config = dict(
    n_layer=10,
    tie_embeddings='early',
    dataset='wikipedia_en',
)
Below are experts of layer 7 (counted from 0) of a mixture-of-experts language model. Rows are named router (the router's row for the expert), down (a neuron's output weights, with its number) and show model dimensions 0-255. Each number is 128 + 24 x the weight over its row's rms, rounded and kept within 0 to 255. Numbers have three digits each.
After each expert's rows: a language model's description of what the expert responds to; "comes before" lists some tokens at least twice as common just after its tokens as in all text. This comes from a sample of Wikipedia text that the model never trained on. Tokens count by the router's weight.

# expert 20
router:158142125121181133143136129105128121111129149099163122118167149121131133186129176140110099140151113148146099106072119126131085133117127143165114143119126128182100133106138126099114095182150100155133067110142165107125136123143108105128111175107128088152129090106130141118125121105119162111087128119116137090124134149122197151105096087125143161117114113135095144138121128135145100136138113136145147174168150108159127093119154151144160135157100127125133124110137112092116056158125142138103157167143099070124152149082127136110093099122150116180115136123118120134138068126119130091153160093086136124106108110110091135112131122157111118143168146169108141100113116130132090144153104095110150082120141106128134129169129107090143099098124129133108126122159133092161145137148145
down8:137118113115177049147132153095123135124136102155064148122135144126169106112133107132150151120080175119141115155125137115137141171100127084140130166107099113094142120105115139130126161099144136153179157152100135107135149123132145087138146109139118129150138140129158122109110163104125151102154131094162087162137138075144166167134125117134108165115152125126121106102119121192122111104115118123152131128119081121102164178104077153125138140162098131111120137123134086095137093117122114117125134161093074136087138134121099120123114085102145119093130095101125127103132081120126132142083130148098126121092132127118098133122118142130140123135132089133132166127135116112137136161086096102132125113123092113107135095174059101130108126139121082096113160133088112119137128116080106
Prose number starts
comes before: "1", "2", "–", "3", "th", ","

# expert 2
router:171141151119153165183129096090159138136135171104185136142174124119135137161141150123116113119105129161161134109110135148112144094119136157156114107135081129159124114102099115117108120145147101173134033101135140113143118101133110117130148154138155112148118152082106141110148154113117097110081131119117131094152146110153116131082126099153117124091101154152080082134123150156106121150140098173126167150154113136160118125126144115133131096117078116112133112115140117084132063159116106144119131160144093101151131131131136123139109111111116139162151124134112139146133131149120137088104157120096177093111116120098135162112089121148115136132140141134127097085135122110078089127151160115112189114098114126112157112166105118119117102079115098137117120156123146083131140128147151
down0:110139133140139127115132127122159091113087127133086126081137152134083101126147101125143181135147122087162125157155104123140103165107145137097152140132132126120121078129145120090146096114123110104121170084150104130130147171145106135118110139161173159157143138121182156107133152143083129137149125130139146096135104166099166141137114167109104130147126111115153125152115078117111176177147110116120124150142162095061164121124128134130124108135133116127121071166124123104134148141113110123074141148134152091099153140105130085110138071138134095088109130143128135114127122117102105113150108112130121136136124119143112114150118165176124148170120150059147109122116119168080136206110086095083131096153152143130115102111116140107145128145140132141130136111129113147136111124095095
Table cell numbers
comes before: ".", " | ", "0", "–", "1", ","

# expert 16
router:112138159117151132114096100133167138100120175135137143115152150149097163165144133107110108091166150100130135134142150160136078118117103119129158105144102101125127099138118152094132122187130108184116057151111153120150134154128112071118152109135122097136117130087175140110080135123104131127085113111112128083127151118145170119118107103169129113133095133123096118104117132167159129123123106139129128104146128117178126109141128159134127136101126139112177124079158100113109113139156142163107122154153117055150156116089157108120131099123143147129133106152135097131137078122131146104170150120119128139070118147127117159133134121151054118158148141155152135147093098141129112141141150130133196156112133124128120132171121089092113103079112115133098134113122126112129104140152123
down0:118132153153165152148107109169135118099092129140132140129156124117130130127110107127127120127130136092133114066111159120139116083130101098123112119124151109175123108175118143150112127146110116113131113068151093127141143141123110096114139112143123181132141148090113117107085123118125154152078115120114109098142136154120170124138116096151157156163119107101122079136134124170097188132075163134111119133120162166128149124120123090127087127136101116142134107113153154189129142144093121092145153133122168099075147128161095112145112137151135150153116114185113089113102144112061117116124120105104087112142112112149105137087082124153115116092096106113137092135129116172149084132135104145105118132164134137126088151123095137159110141137136104118119177130151088154144081134147110
Date openers
comes before: "1", "2", "–", "010", "016", ")"

# expert 10
router:091128126132132171154144096116175148119142124098138174110123145113090142190103154133155103094132147111129098125135181126146086153147094127117142100127101124116136118140130122130121105149129098215106063152127153120118147128165103111123161119148104095141149132115132122085119141137141133120108103141106141042117117160163146130126139138123115168097127118108091110147122128141127110130107092131170126130139138124166129094148137141121162092160132137124188096102120132133107137144131154171127135136120066100148158134077145137107118118161126110153146130146112098134152095124111177102133098114133132121123141138106136115122114128141111123147156148150148129098031126167138135112107123129141177136148093129118141138136088105093087147079157121142150115115149140118142117147139123
down0:084178162126177087177101149150101143118121125123153151135130175152112083157149104138134119145117097149157119068105129164125098152131157132150120153123112101171137134178165098162115113120089099127096149151141128118134125129116126121128106140098147132139110149140117149139092133113123127098146117131162139122125120128123160137100119143143150135122086091107139117143142121133133138124138134137135097132164129102087167167109120103077161121116067129142137154140139142104160134111139134120130134122141081146110101116104060097083122152164116107161108133093112120109100175105150132111166085126114092148125103099108128127116150114118094147074097089100118117146133094159093120093117128105095140123146126135152144116120099165129162083085101095103117155125137166157112168142136161
Year digit continuations
comes before: "2", "–", "1", "014", "023", "016"

# expert 17
router:122122149160144122175138136144172142127179195115153178134161101112127150133103150143098117124135135145113137128109130109120119126129146126136094150112125167130145089171100169115100122155142113162154069151087192092136105075118113108144140115142124123151085105117176082076157124121106099136107124164126130077109157120144178133116156101105129144123154133146126113116131114168126099140141133153138117143146102131221128120138146120125126065120125126137166095095139153113122103105081113132123154105155112122145179109120111107124140140121137110141138158154128128125151103137105152138133121123091107118141144107119156112132134138138099118155153147112110142090122163171120091114115124112142128144132098117115160156174120083111115093078114131155152130117108145098122115141167126
down0:149128093161082083126102167120122144108130117134105128114175156100082141129102122119125175106121111167110183117141156103130117083144109172094118138153170138143115095111135142098118177115132081119139087144113160119088140126126124144130131119093101174092106137134164114138125105113102111111157122154139110116086123151144164116135135153130144086101132171120121137146137132198145095183112138112123170150114158120152156136139129179169142110156102143150093088093122132113103114143166138146151118099116154085134177088119146069136162129151124156150129154142138147186161113091112143131131131166109110096105116097111095133102114132152117102081102142136141137146153133137126129141135138132154130108148115131156122114119102119084135115114133152158137125153117142147094106099119135
Table cells, party names
comes before: " | ", " |", " |  |", "; ", " (", " |  | "

# expert 14
router:112122126123152142116120157114190152161172167134123093113121109129117123157110162141118080116119197155141112114094128138121099142095154163159080127133098149165132122104088137162082118151125135148128074084146160137129108159157126118149184152130108136150082138114164135117159087137107132132078158109110107089160131105127120186140168120164108178123129111114101119132131100120135112128120103136135130101144152120181099142140171131149117141133079155129183117146155122116142104159126120117104101130086099103129127143119151097130130115130114118142147118158142113118165141144132130084130131155124126114126138136133116131146133108126102099114113128148119145097099138139091090123115141098099167136162104121124147155166156115113118111035105133131107104171137129113109104116148145
down0:167143144122105141136130144105144098124134127095119116144155163132110135133113103139112119119103150135089090135116095127142144112122100135099139115164113141150154135112075091116128133125133124169123213167150116111159133142119115075092139149155136118126150135116141135101152074058125119117122150130126124110158112171078134086144140117173171143168095169105144123143131116115100092124078114151086176150114128092088145091124114163144156143151129122129109113109148116096146127136153137127123151117112152116116145150144132121128125088086176116130097121112157120126165131113150133140124102144136122104177108122150105092141132101124113126117116121096073132121121093165154121087141138162146152113085141125110095108139196136115082105153134060120118145137138153142127102127145100
Table row endings
comes before: "\n", "| ", "|", "-", "- ", "  -"

# expert 53
router:121098116109132134132131164083167144120149172095122186126120093126088143171120156154093132126134161125157132150112128138138098142143125144146065143111147163144132121100133138130092110139127122154125071165137146107120114137111106111124163114129114132183125118100173130113150100116168163141071163136089087101131153115160146153124143092148106177117117153115141134136101129157126117127095136160173148130163108107154082109166154124108160081139092134125180136136138090140144111150135137119113132155118119088117133104125167117109128127140118149133162145098095123126142099149129128107135155144116134099118136130130121139131112115131103114117121160124140133060140145148081095110132118155114169101167118115135161130174147119081085140071123121149151088112145106080120105110161096
down0:148139132146125089127148117117113095137124145161108172121125121089140181120146117122122104112108129130093098203108124126187104106099145113155122098129148184110093138139105123115122112100183158113133164126101135120153130169156111113129135119116166130113122129168126153079135118143111136124136112142098108126093108131135138153136104154134144123144123138104102120151176154142132165092097138125096149132101134116142108074172103152124152097117122099133128102156136120134128133144117161184131098134158110094147110133156126188130155119101089138163130161129163104145126131118087119146143112167100186115093137133122107081108114078109128135141118058115192111143148122087125102129145144134082132138128133136148130117095144109132145122141160115100107130136080149090108099104110105
Row and line breaks
comes before: "| ", "\n", "|", "\n\n", "- ", "-"

# expert 49
router:142132140127135139149142110121167148100155128137154167128140131109106132140140121164119123108130129129137124158165158131120125095133088111163151098099105149145111129118109125120134116135123088174133030128104145108157112129107115129125117161114120111120135145087205113086114162138142101127086114154128118097112100120154148112115146097138128173089139134140121145135125115158139094139142083153139169171165114121171122131138116128123137088087119133121132153150140092096098101137111080161114101161119111072123145145108152095158093098156118140133164155145144133120143104146123122079078109149125127094107130118098120142155115107153109132162136145149126123112117134127097099104119094110121135106094097126091154121159105090092090065075118124090133110128130143106109115142179103
down8:109113135133154131145137152197115126144111174161109133088113114140139167114091128109071122087120129165093117098131125114150115132142131151145085086168102155136124073140114156143114143131105127131116144132130150177121101192091136161123154111137140128136126125113143097153161140109115163110145140126112099124109099155072148160107127185124155164063138130094124158146117150138136146126127108152137113130152126142106125122133154203154117144130109136148114135102129166123099106133093155125128131099146152135155111102146115106118132160090131149147151102143120135144132105163131138179096150196124081110100132151136117144110146141142098157108105129065148139124155088133110096150092108130153123116084111145149122129162130108119121113108105115129167098097162147152141124134128161
Table separators between numbers
comes before: "2", "1", "0", "3", "4", "6"

# expert 50
router:129142137113148146137134133104169101122131147136119129118112141113074125166147151088110135116153185155107125119142146136113089165166132135106137115127106115164134131168122151132108139200158112198154077153126152116139128112124125097106134094138131133133112140066147107062123145139102126125095106114120114059103156119125139135118100075124129170078110116167120120113121124129103135124097107162125135099165157138216116141161114113121155120100116124122171115104158114103084110148118163157119107165145114114132168140120135142131141144098114131143140130099149118129136099112126158138146127132132127124112130146130120153150104137138089163110110174119127119115107105124145066098106147115121160128141096124112124127136127092056107134107160127166135140143147091105130096130108103
down1:139068142110124115120149101104107099146107094146090191155140130124133146187144100117157147137160117116100133120143145137123148100105131076170137134130161078137105139110123109170107132136128139152072119117125111127109112112124132154115130155137126102136119132111109128090150112115170133102115144100142110181141120134144171139122132126110148098131099133116174111128120158104092126115163128149088121166100132108061108107103087181116106131146165135111097154108116097119160106153122101145160139105136135070109097135158109145131131093170140111105156094103075143097098163107087106060158121109146145130118114121128153102132145118143098162104164136150110160118148122118109134127134143121140141097152160113111137122128130120152115151158112114106115097165175127178111101119149126
Name-ending nouns and years
comes before: ".", "\n", ",", ")", " and", " |"

# expert 23
router:160135196147173142124124110103167141095134207117139141134127130135123179149135120102142121125119156126158153129141140114123088120166121171157111135132086101152122149129114135094118140176130122189129063139109168133123129128126119089093134098105103114142106118116120151124112102128102108129089127109159122086151143098138129140109110099161132146097131140111106113140146160176151131092148118126153132132155143125178125136136113097126124098122121096105145089126194130134106130152142131146131095150149144102163155121116129099136130105110133123150132101129126127177143074134141154122164105140135130155088129185094095163132131110123093134134141152159108119112105103181107113143116162135115139144108099098121136120165115108107129064074146124137109127110122123092153091111170106
down0:110116128139117195103162101133128098142134140161112132070148165132148156113143099077108145151112133069150186115107147158109129192112118126123135150138084163127136125127156125128121154156130137141101150130104107139127123087148128137103155104147113112136167153151120135128131137155119151127152116137145082127085097145086192117090067112104143132148124132110131106132140139176135185109132128137152115139093122068121160114116095151143117132103126128134139130141186106117170087108123149123141133126133106118118146125098122138159150134133122119147106142141118146145069131135098102129099112126134102150108117124142109119113116084192111156146109105160151138076177160115175103127127131144124132157108110094138170119149129110105109128144139150158120111127091154104093085132122112
Biographical list details
comes before: "1", ", ", "2", " (born ", " October ", "),"

# expert 13
router:144142185132131163155106141068174155115148131087176162165137128160133146148152111141096089115133171129164115151120103128128132134094134146177108125152115132142154119142143115107147141158132131132136055148144202124176113132105132115121122115116129099139139111107148100088147135092112096112124109141141102094125162136150174157094165101149146174126125119132092101123154123177084132085112123151132151184146128134150140148130130131143163096117113134122158113094146117089121124127130107157086142121149106127148120160104133159129134126131108087135196121102112146127107113120105144104133141120127144119099153158114108118126141092142129125113166141156110155094110152146108070142144112132127142118133090120116151140134125043131144137114113093138115154111161160113135136139153152
down0:102140157189145094132128146155119096134134091133152125157116147145117124164121172106150111169112172125137138086138137175129063091133101159132133133155119141176141178136095082086134098126117132088107136169165102188136106100162129146110124132097143110132122140150142126161098125114139137114129113126115149124129122109127159156126121108095101111125145146104085147131115113122189087135125088175128106151132187128146129126125179117112139109150112113121128147157141139115104180116134106099113086108135119107137169113180133129121111166122115147140106111138144109174111174116152123103122100145128158128090081154100137113129170109094111129095141152114112123116111146072143112150145124092129148119141156136141134086123147142100149157119122114129115111111109157084118158170116120
Sentence ends, table numbers
comes before: "\n", " | ", "\n\n", " |", "% | ", "% |"

# expert 4
router:148142148125122173138145128125136141130139151144130116130121130100113130145128185087129100110101140138108151109117148095139103157114123161116110090134100118135122140131121145151130113170119132200116065110103156120137151099140115100146140097140116134138149124093154135085125154156090149128102137107091109114101130160109146140103116138138137160096100131160116119150126144144109137096117117168170123134158141132205134130162156134124169073141079109072163112089131128136114119123110123146103132157112110091173143177104154120105145140118121110168120148121146105117154063121101144150132137120130155115103123118125119149132087121129078151139146185137108099118084108164096081108098150137111166129116114128120177140116109099058102123102137123116117121176124102158145110129147120
down0:124216126163099155116147100121105144132116104121119120119140129160084136150165143168113120105131086154149079145093126081150142138146128143142092121097129154116149090093148109113121134129131088154125193142109134169136115109156094135124086122117142121122121152121102126096095129126152158148111106114108119129153083095101147125138108158136126151134107168120150120139123154115117142120130100172122156146143141125137116085151102127131132122111168108110123104125114148132122111146107132096169146084107141175087113116182134092131153142146140123157115104145119093074148074126102125142150125108113066064105119150132127156133144140119127120161150124155138101141106119156109138117135091121132120102123162154140085093144127117172135112197128172118096125147126084110139156127099124
Time-span words
comes before: ".", ", the", ", ", ",", ", he", " and"

# expert 62
router:131148135118159134111078172110158135135150156065131128114141115084099144164105135128141100096126169163163126134103136131115111112090139120153106126147094109163121124122133125141119118146126128188095080100109168147153142138178113107135169149141119137168142098093170120111140114133097137127108161124162109095155134078133132147112158072123104141120111142145100138128099108153143139119107071156155149124140142117163100148114163106146146120132090150146183097129147093135150128152126137114127118130119134096120128148129135096081117123143111153169105124144111118092148112155130135112163127138127148130115148131100126118119116115132115131137113173175107145101118156143136074073124134084065184107168101109149127125162140134131107146049109136153105110122135121110103108123139128
down0:087163135155124109087094121139106178122121151094102141115113132149113139123137117132064152148175124121109178110130124125103150130098137103134160096135137083113151149098084181161116126119125121103105073161080101160139088129129144147163117146115131155155120109125113144103098103120106119118079100126139102145129112133140123152179141152131086155147111099067072072171135135090151117134126160138129130153114148151132136129155125174106105171139147141117133079093101109146167109089133114128100086156085149170147123109116114139123111129125134128117130119126115109109127111131145126089128159107150135134146135147150139153140098133115138167167131144087145109109153080119111119158149103143127148074145150105116149162099101124149132135133113121139135091097080157124109127130148134
Line breaks before entries
comes before: "| ", "-", "|", "- ", "The", "- B"

# expert 56
router:126154134147133134134107127118115118092157151093147150126138100133094138148130149148066107126132147150168123146090155144173113149092111162149106117113087131137134105134065125114073141166141124154132071121126175124087145139159130112144144090137094122143094098112159119125144114114143131148075147154099148080130136138154166136133165118146131153109113199128147097149106142124126093130119087143135120135138124118174128129144142103121149091112116132152166157150117091114134099104151104091106132119132140123153140071136172110112106114153140127146122151127156138133168099126109139116131121132147135117109107112135152108154137106131121130141114156150116121081104161095095079086120130089090168128151092103139127132159136105114118108077125122083138127163142115120100117133203085
down0:129118127132138142127151224115104128118167132178128119120136172134134129127129130125129137144077175157139180107073107145114180112095122084129128087089122112119134124150095097148142131138116099150165165109092119114091116101147128123069110112149138117115111134110121113138132116129111129109129091107135158101146122133110146106142106131168142139119125093118109139141093109073165116133105107128127143082126123146113078137125162138115131129102096121080102164130152138125053145161113121136118166151142119141111124189108152102140108113131144106155138110106127104124143156106180119088135113113141145117113131114119141080114144131165089135127145173127116138160135123112134129179170104157174150089132112112095135117124143112140132169134104142149157109149138112088108138158159138
Capital T and row starts
comes before: "| ", "\n", "|", "-", "2", "- "

# expert 28
router:161124197108175124082145157107163128135129159117149153127164114109082138172137170119110116103111116145179121141106138121148071118150123149185082139132088112132133167128133132124153105166135108176118070117074146085133155122186139080129135118105136118147098092099126144096125112105111148151083112108109139113147141125123134114125129087115129168136127123095128111164141129158131132118110116129164145150152134097191131116115164125141138090134107109123115132119139119094112115134153118133094105127121146109138155125134123082146073120133144135140138160125150121146154101126125172117148131126091157134094121137123099163128084126148088151120164145141131107107117138147127102118108135136128151143152100100095182137151093109125102102075101091105121126115113152102127115095161147
down0:126170079126133146086129132214127136158082106161109129120126155167145092112149106151097156119152102146148121113146089133150108110136151141125141094123098142138183099135137116137125101112151121096089117129119130131121128115159125147129111124081106129155114077178182144115089122138137120130108101096123130110120124195131088085153104124110104115131140154103106132152085103130106141168145162121158146161093143127120141104096110089109133176122117139149089099140110133131106122099176116159108125119124129110114107120159111116119124159163153102112127156145132095141116120126086158141148140103105114055110070140098122137124118146163117141094148194105132149109152120098097135142118131147148146164144138133135108140135102157100101106112124116117134137116165116148122145148095138
Dates in tables
comes before: "2", "1", ", ", " March ", " October ", " May "

# expert 8
router:176106150110165123137117101114154138137141158126199120132175121136125139192135146135128089119142099143163107129119116107118072143093101105150111151098145143146113149110137150084116137175146091129131074096127150103124139122119086122135107119132125096151122106093172122115103133102127133132071113108087140123150129099146156124078130096167130164137124113147106156146107131175136130139104111165141185173158130143156138104140141120127141098142118111083141147122139128084124118148092101128102140161122105091141164140118151113133097101144153173168117106137125136099143074161142135102117165135102119106113127115089111131105122112134113098154145154168124109109138121116102105163166111107116139093150128084094141096179122106108122115086157129094132133156122118106130121131164120
down0:103172142114129138123099101108108106138079152130092134079137098162108125135144129148124089126116096130143155095104121108132108128126155100144116125169127125133109133114131148145153163106133126157079096117126137138113123102137145122081118128119123104100126126138107133111151121114133128145159128175200096126144151141121115107157087158117105069161100079151151119168145091142111124199110135120125101105101134138115161168149073168122102122126144104090142150102138147139142108123136138104166117110126101162161164120087150098117139138092140106128130142139130158126158134147111127149109120129129071154149121117125162198084102180107135164109100152119123124070122144170141155121143146175133123111098133123132133142147122112141143125084123082124097100165128125126113105107093112
Separators before numbers
comes before: "1", "2", "0", "3", "4", "6"

# expert 51
router:112128146126134132117116156121141133103180182109151138112128134125101127150126174148111094114137149160164130155107130134125110143128144180150130127132074120198148113126138162143104134140120096152123084170100173093134119136122119112124162141152129145146156120086176137063145178141138120114103143131130127128153119097120149157116138108137132118113145151102157130126114129150129115097128105163173178153154127138234110140110103145146150119090109137109142144131129088097135132162148143138128101199154134063145135109129126142122131109124156121135158094115126124157119085156120147096116104116138139141075148134092141128111142125140114167108151144113117167087109135141127112113116142135133106123114113097135134130140122077099087122068163111109123118144151145097135109107114128
down8:138137072131067130106100116105125164094110119122110133094100164119130132099177166146101143151147079139119106170128105113141178146139121100122074099156153143108113143141127126142115149125094085100134104126157137125140113101109119160131098135158119118088131132111130122123093127102134171131147095104156100144154128102136110145109141098132157120106146182141131133134091116115129121147157165156116099152100127146131094112122152162161163129159155154146117097137131160120186169087158117105125163168108102178109114101165154099139169132105158071102125084092146097117094133126124103138112111125130099161116157155163149114153194138160143114126134126097144127151093095146099155148111140142135111181096124132127143128109121131116123104131143136132133115109130117167139129137164104
Sentence and section ends
comes before: "\n\n", " The", "\n", "The", " He", " In "

# expert 35
router:132124154109152175165092124111144128123122155103155173124134155124118128170118129137131107128130155117160094074118154155128157116124128144169131108106111134173090132088120140143095131136131101137127047121113147128135104135120136098103173127128145121172164114099109107096125155106156135119077096114096101083119128110136137177094126113159135130112090148125101117106129140171125096142096087176120135179147141138136123135141153128119149124125087144116147135143159117073105088141121092158119132160143111079125154129120114129157114081125116121186140153113119147149130111124092091105099120137128135137105095109109106133134123130173122146138159154156122148096117100115091071160143125130101151124121118122117141139163115122086131102080140121155105115133097126096149145196158142
down0:146128109166125159150105092123177110098123108128144109166140144167142102149103129104130109101149110094133126108118169163124131147164108140139130105172101143169143143122126133089163138122131162133158128120138177139206126115125143084154116120168126166100131119156141132139110146131145068127091142151105169103166084129099124147116097071097127156174149157134088134122117109139103125126099097131143132129139127137109123118112157120118130122111129151128098140116138139143120111124117146105090114141164119121087079189134147095133120115117127133109141121153142128076142131117142069141115156122137153160116123127105112135138117105148096113162110160102150104090086123117126092128128095127083084076104166149105123138157136125119133092105124084147108142095126142118141107166187101
Numeric values, quantities
comes before: ".", ",", " | ", "–", "0", "5"

# expert 25
router:132160161121154144130113133109156120132127152116148120084121136102134145194127156117123125125152151130133126104106134128127085109151147110127143102122116170154134133118131122127097118150136105182115070130100198105141102139119155112129134133137139145144158126077158165117084110130146117108080123116109127103091113142160146169110118144147113168126100169124121106157113105118163109129101073142127154174145142115132125127136145150144157097121145150131157162116126134116111100144136086163105139126136131084155169129106102089128121115160137182137094148152105113129100095142107127067143139122142137110085124104119093135112112079129094133170140126151139121123162114119130078152130101124150149141108105134104114133197148141083078105058120138135137096123126113106133145155174105
down8:152110111147099114119106148136109092182126116117127066080126126127130149135115110119149068088148154136097151127156158115152094118120132124131195147125128129133120124150124113134135138128109121148143180179160105130154110137131141111114127124163142112122114157118103090180135118175123126140117122149122158161134183114125132128127126158146137123127133134125081151175139148138126118135082105099105157162138120158110104117140154098145131139094137158121139125095127135134091129110129127117176188113161137154148182093124160145125077137137154145174118151122182118181155129117126117141101134135100129118166105116124091135154158130113117085124153152153167129144154104109149127096139128156079113147128130143142123154123145160139142135134130163170166106132154101183159158174159167
Digits inside numbers
comes before: "1", "2", "3", "4", "0", "6"

# expert 61
router:110141132148110144132118118103114117126156147105175137136165094141094154147088176129096142113139155103136147139135141128163104150126140133157120152112106138157151100127099153129126115167158144136118088141093122119122144115161121099132143125130101102154112136112130109102148106123108115158121125149113148092149138095177160134147165093129097134094122142131097124123115143161102139123107096135109131108126105091174119121163141123142146111149100126103166121092148155146101075141148162140145137127156146095147190120124143094102149132135134127142158160162128156135149043136104176130122118133122135126107126106115108108137163132169065130125158141134127175096100108149093079140117157140137151116117098116182135131182135104080127130068132108181148135121116145082114110134187135
down0:117074117120134166129110153141162097121139112119095136095163087142149122101167128142138093142168123121131148075157110092125105138195154153139104100101118126120117102137145115122138144138161118135119115116130113116163131144118133104118158125097100118147152063094145126127146163128155129121120109138161130139169105150117122162130117130118097085132144101166124124142118151124124138100129142118094156110143117144114126115158104144125154129143165102091087108112105135092102064115099113134108175118173125091125160159138153187135144125122118095128103166110178105167132103151151118107179126153163126150135127150124108129176117116162134143131122136132143129196126162164134120150119152143161173149122100163119125091120145155160104153114105106178142091095130107143145134131171094
Standalone digits 1 and 2
comes before: " | ", " |", "; ", ".", "–", ", "